config = dict(
    n_layer=13,
    experts_per_token=6,
    init_std_router=0.0071,
    init_std_qkv=0.0187,
    init_std_o=0.00366,
    init_out_by_depth=True,
    optimizer='muon_variant',
    lr_mult_down=2.0,
    decay_fraction=0.867,
    decay_shape='linear',
    final_lr_fraction=0.02,
    seq_len=512,
    dataset='wikipedia_en',
)
Below are experts of layer 2 (counted from 0) of a mixture-of-experts language model. Rows are named router (the router's row for the expert), up (a neuron's input weights, with its number) and show model dimensions 0-127. Each number is 500 + 40 x the weight over its row's rms, rounded and kept within 0 to 999. Numbers have three digits each.
After each expert's rows: a language model's description of what the expert responds to; "comes after" lists some tokens at least twice as common just before its tokens as in all text. This comes from a sample of Wikipedia text that the model never trained on. Tokens count by the router's weight.

# expert 41
router:482525519581500516526528430490606495486494587482615507530459477532502496507488476542533417540497502452488496522502468541541550467529529475519529445499456551435503493430480452440514491489530494542480471559506490461453505521527369506474496517499497484483506484502537541455505377529404449500465470547489524523559474502522445488494538512528490512517424554493504500533507575468467469436509
up0:458531470533470483446512455497521499498473485559450485525512532420504535528435442536508430539481459523563512460542534471533520504521395467473542503548531470440567568495559549598535433474443577568512547517497536403482526479518484496513441517539558472497513421538545553512512469505478549570508463438439488456513504434570488518502516499512510509543474515538495479469532524468487494540469
up1:501535535486395490504540559548544493487452549438449457489463527495517452447553501475491555537545487532416473427469544496517456504497468486537472527507445552495428458415603501525504510478488507515565481527516442550507487415528486522546575472515513523415468472501543483575485514472443464488538475498518519565488515452561467486523500507536508452523493548470506467482453420441464484439537
up2:513445576535460486507401502490536492468525515546555394483494508482479501550450484472505572512467488472506555559562526497518421506533423505512509454494466563484418502516500447492486566519478519507491454497508476547522463455480516553478578423599520457501539477510556467481441519490507445457492476480489435531531519500542455465490505429552534448537502456499555491489443445440459461459456
up3:544520529544518482505493478516549451445502564475465496519465457498494519535470447535545499556516526522554545529532465467512557533429463528471515497502388499534492525433431515419532522416453491460483558447470509430513488413511426505508574417466464515453487396521419442470473496508474474573483499533511502505509458537487483452499459499542471486473456450461480549476494551551485529493546
up4:444519544582564466493469515595493483456533572469571534563478504498437495492464472536488505568469506523451455480470493507465489543467512485497483449458509539432552458441514453478479442463486509535463499588418482529516519482489510467499486553498435421474524517470494541527495439572548498475482472487496487470566542433549513529560532530520531519485410577537485448533537593479517490473498
up5:470541523522546558475536530572489476469454489481468507474528459590535564461482533499472554489488509598513474536453507581530447548517499556465441489512564552471521455498548590539505499482443500544518548501544560538557526539513530476520518427517446495446454427433456497517514576463496501466569482525503480489549406506483466524503530483514502482500541449516398537535457482537499523463477
up6:481472493500454394505539431533497525419481494433547516480589551447485479530477429528467504597481464478524549511580556533524516470489530524477476565506453478503496571551483448495487501497497488521516477512630482478538495536426483535498514490544420461543540518453500538403481498460505499471534518479537500476506463486538432489467511470411470468519458465530475453469499511485562491545538
up7:472503445521457445524480419550459435480500576520471520514510502494521524514532526480555440496513492482437491494480500539453429531540562537535477471487498465524525459491456427537476507433543554450445469472577558525548505501464429503574489504552483537522512510505426464493521483497488489511440447508499390532494537490486553462460566461481576512501495544426594482596534484463483520530481
up8:537463479559511508529458594465502517526573465415550514519456472514459488579466443495500506464433478428464502486536478478522522463519601486460465471455445508506514507494468510521494465484593424488558506478469429446499596546448492505496496472472443450488484520523543526419464477529538563525497468475534472507510515604492443524510494503460476544522523412509499495505468505493443416486511
up9:433501469484502493450461541496459439501484453453468483516523498499520533502511512515505532489579495574453499550515536463512478510520399577522480422536550516518441479530537533502489511499519524494495480489441542527568481506498506529550447486519519459568467502438448460525498452556545527523484527430442458508476481516460596499605604502476488497456424508482473488406503494573489460418477
up10:499403492473440522547528559482519489526449490478549553529548502483447509454477489569570579498483538511490430472526487533467503446488478471499534561491476513421453444420506498570483487528502489567523509552511502412477496521503494453567483525509491451466466457502533475484514557524570507481516484481515507444441532545497480497605494495524505552408554485487524473619551545547457495490506
up11:550582541483527458524527454548531488490472478466427449516489465513486432505482418477507486478466514446585476552473480438402510506477471546539513538423485464532494523525457520526539626484507522451484516488506512476453513500474542504533633480548493489486547447512467489476460498454488520482526527511535523547463422486522570522497529531553511480527433476452531495500467483410477550452451
up12:543512474484493429518455497480521516436471454515474443484599524505532480473467512492514480446435497520463469539414483463494506538499524612498495537487499524443477557486505566500561527487489473560478529468465530509529497539505565557586445524499522504520477563493529512504497578450482455593579444445537513434423462550454510455513522512474426549479468467460495476479518431494558514540474
up13:493510527442475528433514513495553486547539519431480500470512468450496434520446489595483463525534449496507527522452465487489565533474532493456485465556455491512507584467570549527504422527527510469504592523580487489487544470529501505487474549480516487571493450431451547463487516453515537418562527540547596491561507458469444424537518465488548512497478495522424486524476515456474475443551
up14:467502520478426494527484444448504490458507475524565485472506481541505412543530506517512445494594547435532488536546528477520501479451452458477523486510462524539443483468511426490533454478604459567490507596452475519526468548577519535433550458434514419530507453550502553409511478492417507447503477536516457512501463499505513479470538473514428485485515560476503483562513533476526497560473
up15:521525539571548496518520501428596486491457501526469480474454520473457533513485588570477544443460496457490452436506548446507494442483482480528413491477429485499488482480562598449476480534465536569480530472506520445519512503555498510530517471517532465508505450525470492410498488572522525464559474489465546521410517558466412484536545486542478533475432583489514512525497529509522478519433
Description: Word-initial letters. Spaced single initial letters or first pieces starting a word after the, a, or list dashes, e.g. S-afety, M-olde, J-akob.
comes after: " the", " a", " and", "-", " of", ":"

# expert 9
router:531562572494587503468509492571443486513481501532468528522549561498512496446511522478441494577566535533501509585469515434480472540511490469569492429529510458470513524441475486498478494459499464521495594541427485536546445489522500514529485497508514487498536470501483474551480486498542451450455478428416439457415538462518518521551451505507461471524579527563485510475408551462562511484460
up3:484479440384449489534492536439519508479488523467564522510481492516553495550469518506492418568464438432503516524486537460486529530540519518501520555532487515459529517484535560449458469483436448502502549495471517412443485462465592489510492516534474497469507525492492430472515501495426489496576466482500459526595551498473395612484451509437521496503527475534467496438480441501548522520509
up4:490543530521534462512472516501454479507493518507533508503498559453493515518540481543528497494542560390505511518515506413493415488442458502526451424519436454532521489448483495502404529480496444461541562458591503501508495455469509515544467408488520516621493511531475480489535503531574448473533483522464532488460510455517463511540609514492477504496502513516526490615426517470503551476460
up5:462422535516509503538530463505512514547463574518519533411474479527505581506480477402474464478481521461532452546533480496437456531497515546500446549494438477499474527508419496512496494434508495496551561434499458470556495538505528464478546424546399500456480448588499406454487434493438516510545495552510529524500556556484504524464546517479516511512565550560503531533489540544511484531542
up6:502565463538513501543542505548474465472473493535544487408511510494444462485506578522573535492503546519489438539477490493474521544493462521508502506556494501487433493408598520449451502454541482483534539521563486494508470493428508483540491510523510499431464572468492529531477452474519501493503537552482543461472539598506552420487485520396484471563497464500482511551408423486422542508454
up7:536503502541526481471508461507598500474540506526434482511496509473532521517485481463486475396482463530476511506469510491520558534568546466466475418538491472511557543513491440514493470481523474482567496487435546549523491501480490508568504543470618521542513569474510507509532459488454493536550487508423460520391547454488534523525612484466481552509435515544450526477433413536492479551462
up8:432542555498505472535475480513498524414536511509500487530508493479501470601496562365524481504500451515504536565474485462454405487562535527557514497505454542559495613527447429494506517524489520497437497484445551542508493483528485475590511463495531436547526481552520496517501543540478502508511491400489514508448409488516531536518440475453489445479472459513475486569488509465517457497489
up9:450521537463552512486500492443490486506488418461553451528557472432475513525502469466472562485566468506467504541474442525500478472530476530443518470427470519458505515531505504434444483559539467476514607467468445522530555499483463493474499556519537486542500513495528432465467530511529534569455484528538473485572535474490535450601486508528525559582573438564455463586489520481568499533475
up10:520497530511512438509538515540488474511507585558522493413408492419452564522501467482499458501543596521484471446501518492444522496422452532500498586488478555563524435490479548442452516530578443550471475518480506510528511414511542502491441480487560494494498496496507469514525500536543515540528489387530433517498470548489500492416501471496582465501542510522532508497453461545462511458551
up11:459498512489517525518487440540427502526537438479461526592526450525523539484514489576430512553510474409492542498525520542454537510512469518446498416472555429443483514537473481580438475423475447496471586505459462543547536481488514457479518496459445442518511505555497511539490459495569498516452524466467533492475465501485477538557488504526474514480515460538527503559452489594457384489490
up12:464451514504481485468448463483488483542500516440557480520499516489515489536475465531441522553535509571503408388575495509452518492490521447466521537444468556456525512507433453557526495453523506606471563477541461391510524496480463513538496471500456564456510485498493481519479447584458495504456498452453452537506518468465483473469548509411445476474528467541498522480496597495512538441459
up13:556615533546539513487515571457591505508525519442472434469477539542558551405550509504521456441458429451495517537470498543465514497507511519478442579423502539530473558461438503463524515517468481443458519523535506521500533477489429539463501462515539387507474511432487517452472511473433518549562507576556469547482492450474500513474528494478491476520492456460528490485486480544530487520531
up14:510443497530583453472505525446541497395498501486465524473458449504550543483515534480418509445461476482508538487482491444514529459611455476532495494475458553468503538424454516570515508423472547496464454494465521392489464588540451511529530591521549465472530533500521533470543517512520528491485450516516456522518485489493512504541533457582452513512494427471518519499470562540501419493466
up15:509505492504492479498519451406458552535532518537562503529544497502495507482500535592561500460497400464512488453579470479570509461535451516381486505495536426479454534544508483525539497528452565586471493476556436546414492447521516480494460575518522508507434481481532555517523533471553522537516492472481526456444457505522533428436509524532519532483533451477519541564559502515523464516516
up16:483519611462512484511511459552488502439478550445481522584519534434445563443464527521479537476535520479484475511498521478485522443489432503491514466445490486428462580471506521495433452496536477510513517537498548566505507467535597515422532538492513543476469563556501498501438492500556500514555464429549503581512527505497461517521492532538526569516435580576480513559443549532495508452502
up17:451508503469505511526537547460479489553520549563503521482446523478517457443468461448429435418534514496505500519511509483496485486575532508467485520543370512485472443518464438540511501430496541508513520517598443485446513533466498523489507496492434465467531534459572453513471559510531556540524462459474509489377493482523474423508516531543478577563530461478508506541442477450555506446489
up18:559564431442535481505520481462497524466478484555520485527438439498505445580548497520447473559512514446502511443550529573487487449526564541549483465466549456583503518453413522555470441556480407470514482519486391554465491508462478496524475463532536501486514507482504498499424501551539451524526456562484541458460567494485477546482488478476531478454532427511520483524495517525510451419498
Description: Articles and determiners. Articles, possessives and small numerals that open a noun phrase after a preposition or verb, such as the, a, an, 's, his, two.
comes after: " of", " in", " to", " for", " with", " on"

# expert 45
router:466471521490578515465481464579498507533482487531523502464453460546469481460525528448428476596538572507494453512487508449477454501500515497553496500533466472476495449485496488512538540474545480496587570490503436467541530493382503509493497414520479464482516422524524448555463536448595445464439487539476461491443550509472539531466432480551502467519562495545472476463443534447490537484445
up1:488451532475515503546491490539456555420527495469486503487524541592474491554528512549479408488495452546548531520498440482395465491540486520553610487465438536444520523534544486486560516534511526545444555474528539469543487515526502412512468477527487542522492447544528506474514462455515525416524460479516576542530455526494506438453467537544514446473471495508528572440514475461515477474586
up2:520454554484443514519487528480436502499486445522501536543600504504507430484488420523417497537528534485496501538551539478519577483523562524398510456547458487498520458534441511487479444460470491507478468499506508534498484545490459493526499484461535566486470573498498507527536610447465438596455522443469458483532494493474529560574427465545442472485445427539531520502457484515498455501467
up3:494511554468481521548525484533523542452514563545514511463472521467429508454496536515556482524492533428544458435542542509498552484474519478492504556507476505522490484546515552547402502514583426486493563461514380423501501472532550547588456520529514548391480521501513521517557525470502530504580489430545463479542520505519545503533547466472592491491495504471487483516464561478475526498563
up4:512497454468591508445495536491487495477509478490574563530517523537490470496482529408449479526472516534474499621473498434481446507543571521555441566476466493519471563536563492513447551498496448439553499479508464561496458535460466518491442482513418499476465541431453532518512496475520537468443522458575547522570517460471548478436443541565541518450475431517514492517543515481500531493516
up5:464526482522453551560524456464512520538531465517509488480432452530493527495531494462510484537468537480423560544515495526592469547416395506478499471515483528465475529448502522462534575454458456471549510519509486503480454511457495544472457455535415450455520564505445481469494426516570508481518481486529522547419495487430500561518529506432519537482508567434531512475568542580462484556476
up6:551487429447500472524561484502474489461519440545429493479462441538506435536493545459472477462533490468463534501577474517504550500503481444466442523518578492525504497510449507479466534530517528467502489535546528568514415501509505487466480446527502464443449562532519502541497493420543492507496486558534552468533491512458536449590460507517398437460425612544509505525556482536478454570487
up7:524493500550452455507450552527496522529483516595572477462503592468515516529424483542521493505547468526447485495502484458553526565464549488494572421478450548504448499473550487431482576499520429584510418491458539553490468510516485502551470545468515491485492530439436540533488508526570516484567516534461467411508477513514535512575485505416474515533495475473494500522440493496501543474579
up8:557448482529544482503520475514472483498448460575467470545482393463467536506487503491563523537483576470438519500535534455529444476528490455503529507458553501495491451448397466527480424502513452542569478414470455486412512414448514522501554494464532538476457489445548469450495539615535515503443529439551533517499481485497466550549466518497535501454499516481550498527512553498474534497500
up9:526418513484547549465509503433478516543508477467460528530430517454466407493458424511555551542532560480450480542542480503501567507571453447462504486482511468434535448521513433544526529447494494521560452406528584522591541526463578506496544538517462547560501485500539470513506506452474500422450521464521543461465527568463465479483516478513542508497536509522505528493437548519512527481459
up10:405567549504507543442473476469489537433484520480497496531551501432570489468529421547572493568476424533509470531475510529503503512449495524466473536544530409550454478505476428551515473502470536496415468567586603490546461502518432501516482541480501505508540510495511525484482473489505507552495434460491586482486510442496481447487526529549423478533554489467507529469543488493485433487544
up11:437494479516532499470448442478562485524488528477457524486469443554426428512490503396481493514469463500515507557495543449507490501542534534508458483416487525501505492469448528558477540425503518524484465479528410502601527499493421533537555432492489480525483517496525443486486481553466418446456529532541508561509484529539552539493585501494480592495515482564444512539499528522507542503596
up12:449486436478552438523520533550530524493515516480581462505483579460540482461464443451497519567461497439503449530495465477501526511514528533506463525457453436559495464456461477504475479458539489514502587528495502471581559492491491499504442402509512451452509545486593466496507484440565501527505560487446491527555513513502463503526481491472417458570434502526500447527440601452514492442475
up13:562516413490510485509528446484580513462480391511513421546489525485422528453565479501502558424387489512463567514487489546490501534558509528439526516551521569487508487501400517530593496482570550516474508529539460461499529475449476505476406436522486534511517494518499515513509526572477520519548551526480492415466525527499531489482543458492525474498515493431473495497524541468520508534525
up14:481526411460506472510471538504482508480503490578484556469517530485482525559489548482601484421470480488542551514527449493460530461475501519568505492490494454528484480465472508514474513491482441523519528504605509443466519483384566544503472512466497464555452570501553453462478532506520461519520522492592485441407605500498495506552545542450473495538478476529499488506437434484564457452487
up15:482499396488477534527545500463520537513510598554451497455490485524528453446525478505490447528532512506368483494527480502510457486526492536497483548573451516559529481495517543535563564500456487417547533459483468395517485516418547490502484477490574449477497519544542534482475467490470504511523511514452558517474584523459461500491470549462502531456556481492487455463489539560454488425425
up16:477444490415478493469471524489480508445513551527538504479495501467442537543444439476479462514498546457542552469531537477579475515546549494496552456535587485555520511487476446577483551543458476480474518529413482456454522456538559451469493479474475540581390496539570510521509536499494529508515496467509463542555541535484462610424479499449489429500508528457518471530537494470451465535481
Description: Function words after commas. Prepositions, articles, pronouns and was/is after a comma, is or and in running prose, such as in, a, an, was, it, as.
comes after: ",", " is", " as", " and", " was", " It"

# expert 47
router:473458498425580493543492566464585492544504504591506476512491571468480456532504478551556494449487554441531524461494495544574547478480432491432532446521455519471475423433449478441506548456574559499536494533550527469463531528479467510525454526498459471489479453432546499468505485431500492512499507508433535537469496492514480534486445504577572494436501529457499518492544495481442537545431
up9:436511513381493458496514529471500509520473426522524501432454542517537485476475565427520470521442427512547500443572518451522530452458543561470513539507540552472466471482472521459465526555495468540524481500540563454511494496551517480497638481484469498536417462462504524440528534473489519459515559552536490483580538464556462494424492491530484488496505544477460475526472439502431502509537
up10:515544481503472519501458485522604502446532527476573552462545493504488493515501511514536486393398553503570544577523505513481543542460507502453529476551461435495484463503509487562513537548523475533528486500517486458510542435471512494532491480466563514500510552526463400425505567541437427542518449465467449467481516484531483552468484472430559505549514473486512446445452544566537488492450
up11:488408472467477451466485567476502463458500454433430486519507481509565470474502461524540538434411462518512480562460485509544454550547484493582524472600509524468502452475512552533509539519512511538521446560515578509560553559406497517552485499510484461466492559449540478473507563445486511484496522464525549532511456479478451530485488461559531561560543510429554462445521520460469490497495
up12:521501455455459493474512483550466478516532552519505478533594476490494485501468508483532505455549514517514482546550485497536511511461469515461504518429550559511491469487567578469454495571492606456461566521561485453511537553418580500540470486540468509476489453449527417537500544467526460421484554468541496561523554429479458517552510498480545467470496466525519423514470505497525388453468
up13:456541464527541505492492490534479540534465496512569502494492471494515568550527473445462418496491501527434457475518509466504420457538528551478501454459494455465508466550489506618489475499585576478472483490556464513505518502505609465446534530511428533530465494400482404512519484517498452532568486520506502503544544507488567492460547446457495437432467477448488508420516528476549492516472
up14:507539550596532548512504522497461506516485541520568556467517553533421495498500492416523458534489476522550545448549523491486462443487446404442533551497487520554433467525510542539508503498527407502584503510546428440531484526524513521539432450539503487488439429498544495499459481466521493476457437549537500475521471526488456490382500474508516465514542515534509512504502530504395471464476
up15:504449475428470455526484474458525455545478528541538435546467516523430503465514527530582475498559579478473501510541498536555442464572545472474522567480480519449482489570520505457594482458538501493469501500408470394485493503490526523582475520467492498486463497496553488495450507494524530605516468484461526491543509462521595517468543494514526453453470463462526528480500491549591519481432
up16:497514521480466493515465423424522506513439544478495450539495449448499419434499487448625530490492416476557532440514500483496572509548455457444478432552421514503507543555498504459516450528516519546499523524461493415500495495450473472497521516511500505555585542463544477508474521489493477469443501527471440505464405525481593456517492495395494541544475502493511471456491506462487504479522
up17:461508513590461498529547513534474516505500505489512509477464512515566523544491504521504525394517451414456492440470566499481479537433512514441532506514499481484563517498491465523589440521541491592490473468539569454469497534499487543523510448499425579488496412433525590486465467553470489485515493484569476460472515484485504529428551469526463479516557533567520475423529420501498476548504
up18:548519457531535501497511497492467496390494493500461513486478500522466525472476525452553502562530573483557533536451513556487468548511487518433514504495409580530482460440534501447561436453526532572482459488532425451468590496577563526493500469498400490469563520499492462499480506511467559437566552519517498527481536539491510486517498500554470527447464553503539568492437540485476507441546
up19:556583515523471555486493532532501496501510554477497500496426547447480527454436554410436535462479509520548512438491463421495501457587558542496475473500492469512509571513521413492526463445513443475522457487508494535529484575496528505494533490490521550506465455578562456447468543479514567501502491550503519437486460589488425438495525512433484444472569470452482563477510507495518522493552
up20:460533533431460519487550518527489542558490447441577523479483451548495412526501528551525528544557533447485568515490547438516521505450486537507513420543521468562522493483516515515464429589489515479518526576513537478527475495485542430469456571519481496449525552436534503522546498529519538503498534537495503556527437511552470530515531499466472457472530429401473474456551593509473535464538
up21:509468472573591519493478541477522488526485609543486443580419478432489466489470490485536577525471502460468465542546571566481528485552412469561469550490522521483502455532458485484479478478528477470510453464531542471492527503540541522486461488509519489540415508539559457531525442466514553493480548576481553446448443545489517498543489585463476517447524547467493468459497463433490473488534
up22:565453564542496480604515456465531518454522480548465517517457516531443436529436461560522510494526486431504529516457491552572481443446493508439492476533569556442456512517490454473479511475489457471493477507585571477431481557480444467493479544459542476534537483415501545476510418519494510505558516412503526417512533513468491462502432505495468584521476468491518488485464471518529527470450
up23:565422533479516529579400524455496505493455471481498518435505519432446421512496486498527523515572487491514506472514570456537477507446522552464521433485510557483497453418460396531506426524523443516491509511477514447497480527501488506469617549507610535563488488486465526460453474496502525526504476503495542576524540473457459527483490486525563472456452504526467460519510558520472512466452
up24:483480533433456477524503463548525504505508494470557523439461613566467580451519501511472446460485475440489454455434550447498589517580528515494452436527460506482523484473533598515467528477489511490478534526468479513544476550578539482518494497499475473459472427489533514468521483498508440519574522535466443377507526494456533535467536492483494522580560483431521513506503459496532465474530
Description: Spaced word stems. Spaced word-start stems like pre, re, sp, oper, main, based, often in film and music credits, e.g. sc-reen, Pre-tty.
comes after: " the", " a", " to", " and", " was", "'s"

# expert 21
router:548534474508542523499515549481499476514526521555453531535495526472521441522492534507495417519444508434496563488536493472486517522533393456532480540525536513466490501431507493491437361450546561450630549498424517453574477535532514495511442518495461516515424435444503519490474506428474528445444502553456506443494512530465468535523522522476490466439473540515508497485546498523550502503516
up2:578439501555517463501509499458471480484528559510555541490488544515477411546484544483456514467431497529606471443491495524544450488441461523518558570522508513421476549542432507524523519510463489451453482465569485475509487458528482465524490481472550529543533560517504551438472518490436487441477455460493577401480486424433499512506469533505489513500516518486502478553564478477584556450473
up3:497442529528559497533535485486467535544459604563491532552559517476487540514493504545396497553468512403494482481511477519480554559478482427470523552465483516490504518474508517533429453456496456549560463522427517374548439498445582525497481565491452545474507444536538497490507466431514526497456459476532541455515506442524455480482454496465524492548497464429492511476535498531526521462502
up4:469499475481479473488506497523525486505494533489481505507493496446546556532513486434504426538463584525429437476564479510574479496538510529499552487520489496481488504460392451426530434493478494412516489513528524601477552497564513547476490508455484429437494519505452552521452508539470570537514549435495449467534469471555480558501491510538517565415531430478495445519496440562487470435526
up5:426461489529467522516464553487530461540452512513497540521432502530466446490489564477560546488511531530526534541541526534511465437481535479515570442470530558485502445403471538485543484507470536497554501399466578532547521498620465508470607498505476499524487436451534488472486515478580486430517486542524489522562465497468467409520527492509485447540534497484436516553482483456530471503489
up6:492568536524509522490535526445544478556475519546455568424508511491493560486536507487408443501422484500580554473504450555516506528521470508464465566475492502458505586454438450450479433477478473459502501455418464504516477522517507511469471485455549491483516567462509591461478448463479444554490517468482470466466413504479571501569507494520513566513513441484492454526438468551519538541547
up7:473462429541484532536554454439552521515483503483515494504550485464446597561455617463516476558495431561485555496475552558497511533505451528519538497524512505418555483486505492508526505460465452498486551506435534544474559544558446459481476540492476458494525504483513502493509390519440494509486544445522531598537460504480486519584525504571483480507453494505568495470494479531502501417469
up8:494447512550473556516535480496564490533517504524476505494470547526522441474490525459471457511435510575505431504567541489453517529456479489489524545483459593476535486576506438502477535549541470527546474515479480447486547509555414511461526471490572568475437496470470497557479520517554463519513518479428383487581461460544438516506564477455553493543548520491505554430452482455452529506484
up9:525492523498491498565479515489512523416518546468563441507602460425504504529492496533464441503508423478488489559510511467506469511427449497476557469500458517567479511405451463510519570442494502510526567574469461431475517500477523498540464456473491471524526505499566535456468438475529472507527509480438505607536509506500438524431437508456426542512515495434483518546539491461513533550561
up10:444505507500526547497484478452577505491495487495505521443537449462551456576523511442440510455500449508540483450538398491537510495529537473493485447477528507496536560429504428429512464506533498532409493470484530494446500589493466526449487576473572558510456464463500520547472494509528586546475476437484485461499523534465531467429503508503489554549444519518456512514546462527523516486378
up11:470533459532479519465493568501540497470569520534551545509447536457510503470501493534517529558533517500426463461509491464493497502567496481481498460533485458491499548492506507541463453491533486529598539458372550471500466536529489530483452448484499573498469551477528499434535544444504556507482521597538466468519545524492483441570616455532548504508562553450498501429494581511528498555478
up12:504484449508593444479453513494526508526506425543548517525480571517570454462448567487550492518409505457525574488503502553451516499535534568501493512524526527435466468499452459508490505399519501458535453485540467508569481482487454503460489448496544523514495471543530570437488526474471494392483452527535474474521523611525432493541533501477510483486471503430522472479550515437446461462516
up13:520462529504532523492497440492413497530542562526556486520468549429595519451525503543573430435554547436507505470441490500481461534449476523537470482520479465457517522559513525485489473590489450517450545483500541492535504456546472483505495481534530439532570478489480435531495503459481493513514518556484562526500417531481531463479573524590577483532546542568466490506470530517516414497443
up14:508564549456481526467492564528461447499517565571510468482509493531485465550534552516448489534568503559454440481544477510434494454399484537496479582466462485451536581540581504468439487515539525522515546478500524468548515442455529524529577432493484516498461436534496464521479480479457457478541459481492443473439465453502434491493490435471522513484463503547579487518508498527532415446459
up15:557469496502562529562500511525400535470503505485497474496483483530516485516487487556490454538506494430512503452500479489553508539468557524501533486468562524459488448502506492501513514478558496499504492477551445462565556506548440541444471544551444536458462496460525554418543466475547568515531483431557536516504386564447441432495461490492476497429566564438528539538533514500460550485580
up16:545525436566492569514491450565454472446522546546482497487491553455480493549518447494529510501509487461471557483512484547559530543511499532506464467524495538566510566507555404528565463420540574426519481456521520474492464556524498541508493496485404510568453470407509452481498502511462542543508499475417478503523527476519454448496436539444515534417448559468492540492502479525550454517489
up17:437470476515548473552514561523477474524522520462476512495477485544452505499509505518520439570492481508505592457569485384478463498510516506518524482490443462529483470448448514529478501480495402497600504541503499505547472541514491447529512530511471506464499487512550488532492499483443531520502485480477502446428593488471443491487483515596527430455504489446486455594641544481438497529499
Description: Noun-phrase modifiers. Ordinals, numbers, possessives and adjectives after the, a or of, such as first, two, his, New (York), United (States), former(ly).
comes after: " the", " a", " of", " and", " in", " for"

# expert 51
router:482497559491472453565511502456538530465516543524545427511434494543412481533474483543542441420473431427444447524512492398545517449521438538482527526478450527473443423411531454455483512449521530475541510587481502454478517499495418524519532484516522448541474478526548526477505473543435484527503513567481538533515459551500490455508440507528578522493462528505495475511522519552452539501510
up2:553463523464500466451541456469504556543412574504497524514495513454508563585450569580507498469543460475455512527541535455467507522501415516493492521542450534424474472435542475502534561439514496581462495490468474469492509549488438501432513461511503503495452555492555515473476492417533557490505539464493532473567464481446559505560485513383497510491486569496515477516481557520495548518469
up3:482428539433498538496523541534543494517417494516542413502427477483482555421471477515511428548523519465510533531555514409484515459563450501500505542470521522469470502429497455497482453500542519509537527504477548521491525511573557562531583531530464429442475466472490460433488569569506479543465481537465466463551458530488550473560473528558464477501449515454500484476518520536523478476598
up4:501532560516482501387556481524516524496396589462501500489521485535486443530472573520454552472515521566448477480439450496508491460468521481516507568483446551476508475478457448510478506540536503462472473509493454590563537437505546490566538507489494544497528537451548416562454420491521471492449502514503543501457511523488464419540525447552477475449485537542454486540502432505468521438493
up5:534415417525518480594455525411557546534523540523517556451527506433492549512473506560478490474472494503457459512466473476450490478546499376482484499438504454576475548453475520453508454484484450626512511491487447487526477519454548538538440496477519495476476541474513517479470515503501511520452598500514470476496526529514473504570506530495546498564500512494506504560405474533550544525485
up6:533493597473442441449544476539476547478468528427509540601470490488485488506527533453483526505521524543459483486500423404549515541536482535455494529430449487440457404516501570518524475508502523484453482535497521468524498466497470500455463452472518464513507475523527466502525536495483456554529446488519517480545485549471509436514534525481545595389457473463485483495423543538543539469582
up7:519428506479529445578511503486453514466491476550468453599520546511479439598475466600520471422498460462538450526485473479476536516542580443457528519453493463529433524497492546378522485492518524519555525484507520466506455489480510448484596453513434483512488511473528468446477547456472548479489533517418552472475533544505497499470457522508547531455527527515496597507485519525528490484485
up8:484472516556537452462500568430456535414471555477488512453515430512469439494489511523548460458514497438479464504470499525491586495521442505525522522535425469467505501493550510500422453493528456518504439563521519457553533504513544540499495528469423543523481566508524500491485512545614461529560517501483581418530480597483457479475475471459515426466487467563526529525488564440520490507515
up9:479507548554510477481533529505466489463511485491516508557500425513493439458520531482527524426442516527467492526493524546474519456528494450479473525458490522482461494567490497522484498532542460605529455452506483492416462561498577457508564513552512471564471443467562546451471564575405518512521434441504530481415463558469451525527458498456540473504513464502558507509513539450537429433563
up10:447478542509491465461528529526473477424484555472510519544565588500549530483478476496487416565487483530556480479517600468491513491512523421482495504454514489547479473564544515545441434600496501544504490491512498542571423469568536472443475529522488483497475522433553595517444483504502509484491533453532530444464529514504479558539546464524450445547491550476478521450579498545473457516537
up11:521507571486509505518521539508439494476515552478553414477472457487474484537484483477495455457569491473527498456528402546475478488517503495486495585443395475500469531527462504507560489454467505500488555555511480542435558487524468463474519426511488515414519480549559461496530483479505381547472473534501569506540415488461462492460505501529544494458527547612537441524534555487461502496496
up12:468468542513477534504409554410471478511581537454539536471442471462489466536521484468529461495544580474499507467519477488518535421473586452457475470456510525562465429490543557535476495466499502442483548515535433572523542528501511516544573499427515473408474501494450473526506571483501453537540520562581508450466537493455460533477536511542500461509550513492466529496477469513456420520490
up13:534468435494545494513586552439509585522460462491532515506546467491493542439451500496507483541597545548558551512563455497565495542465488478489560499574498590546467464484469513503488488492461467439495524506471452466631492525440448483505472474530473460462500580525553429464482480521448511548477497521470503518480519517560494583516464539472437455489518554466538453511489528508537488480516
up14:499520465501499639519613507485484493469464509572538507489556485461450497514562504498461500518488488533446477461467495545448535508494537468491505565510455445532472510517503464460577482476409543521539515556417530490447440427463546482508424509444502510591526495513483509480532486490567556490510511549485521533540538481493469414511503479567492490493445532508497481553449593524490460525516
up15:403520482537528482526586489500502449487551493490450521471465487491455502547507457471450492439490550510557570411503480531448500486503430487548571464499533474485416556491460530511503500493476464558464532517469488496467449497527543527499525465463491483491489454469551487573452493545473595512552503569455440440526501521522515598512528524530575529543442533539515528464434544528572503524555
up16:436515503478534483499539540583552517426483492424561449410514481585538440428490463534553529578475483554493454518514511473486439515439549564508496461418451504517499444460500497453492530464516484556428480542543482428549536490480501512552519497532472464524512465443535459539462499455514573444519508427547543476497437497457511480465557519487475507470444504487523477520542519481475540486557
up17:560417531448479495502480422537454454488456505475455485501508420509514591499490413508455583501524567534572528510539489510448546452546502560505424524474471482483476546510522539519430552467468581468505447523507534467541590510529476516512525586444526458508529526502482497544478453520492484415516488523457568522545393478463520481489508537450511482514506446540532521485479493485467482526495
Description: Word-initial consonants and -er. Lowercase or capital initial consonants after the or a, and the piece er inside words, such as p(eninsula), F(leet), inserted, under, Leader.
comes after: " the", " a", " and", " to", "'s", " was"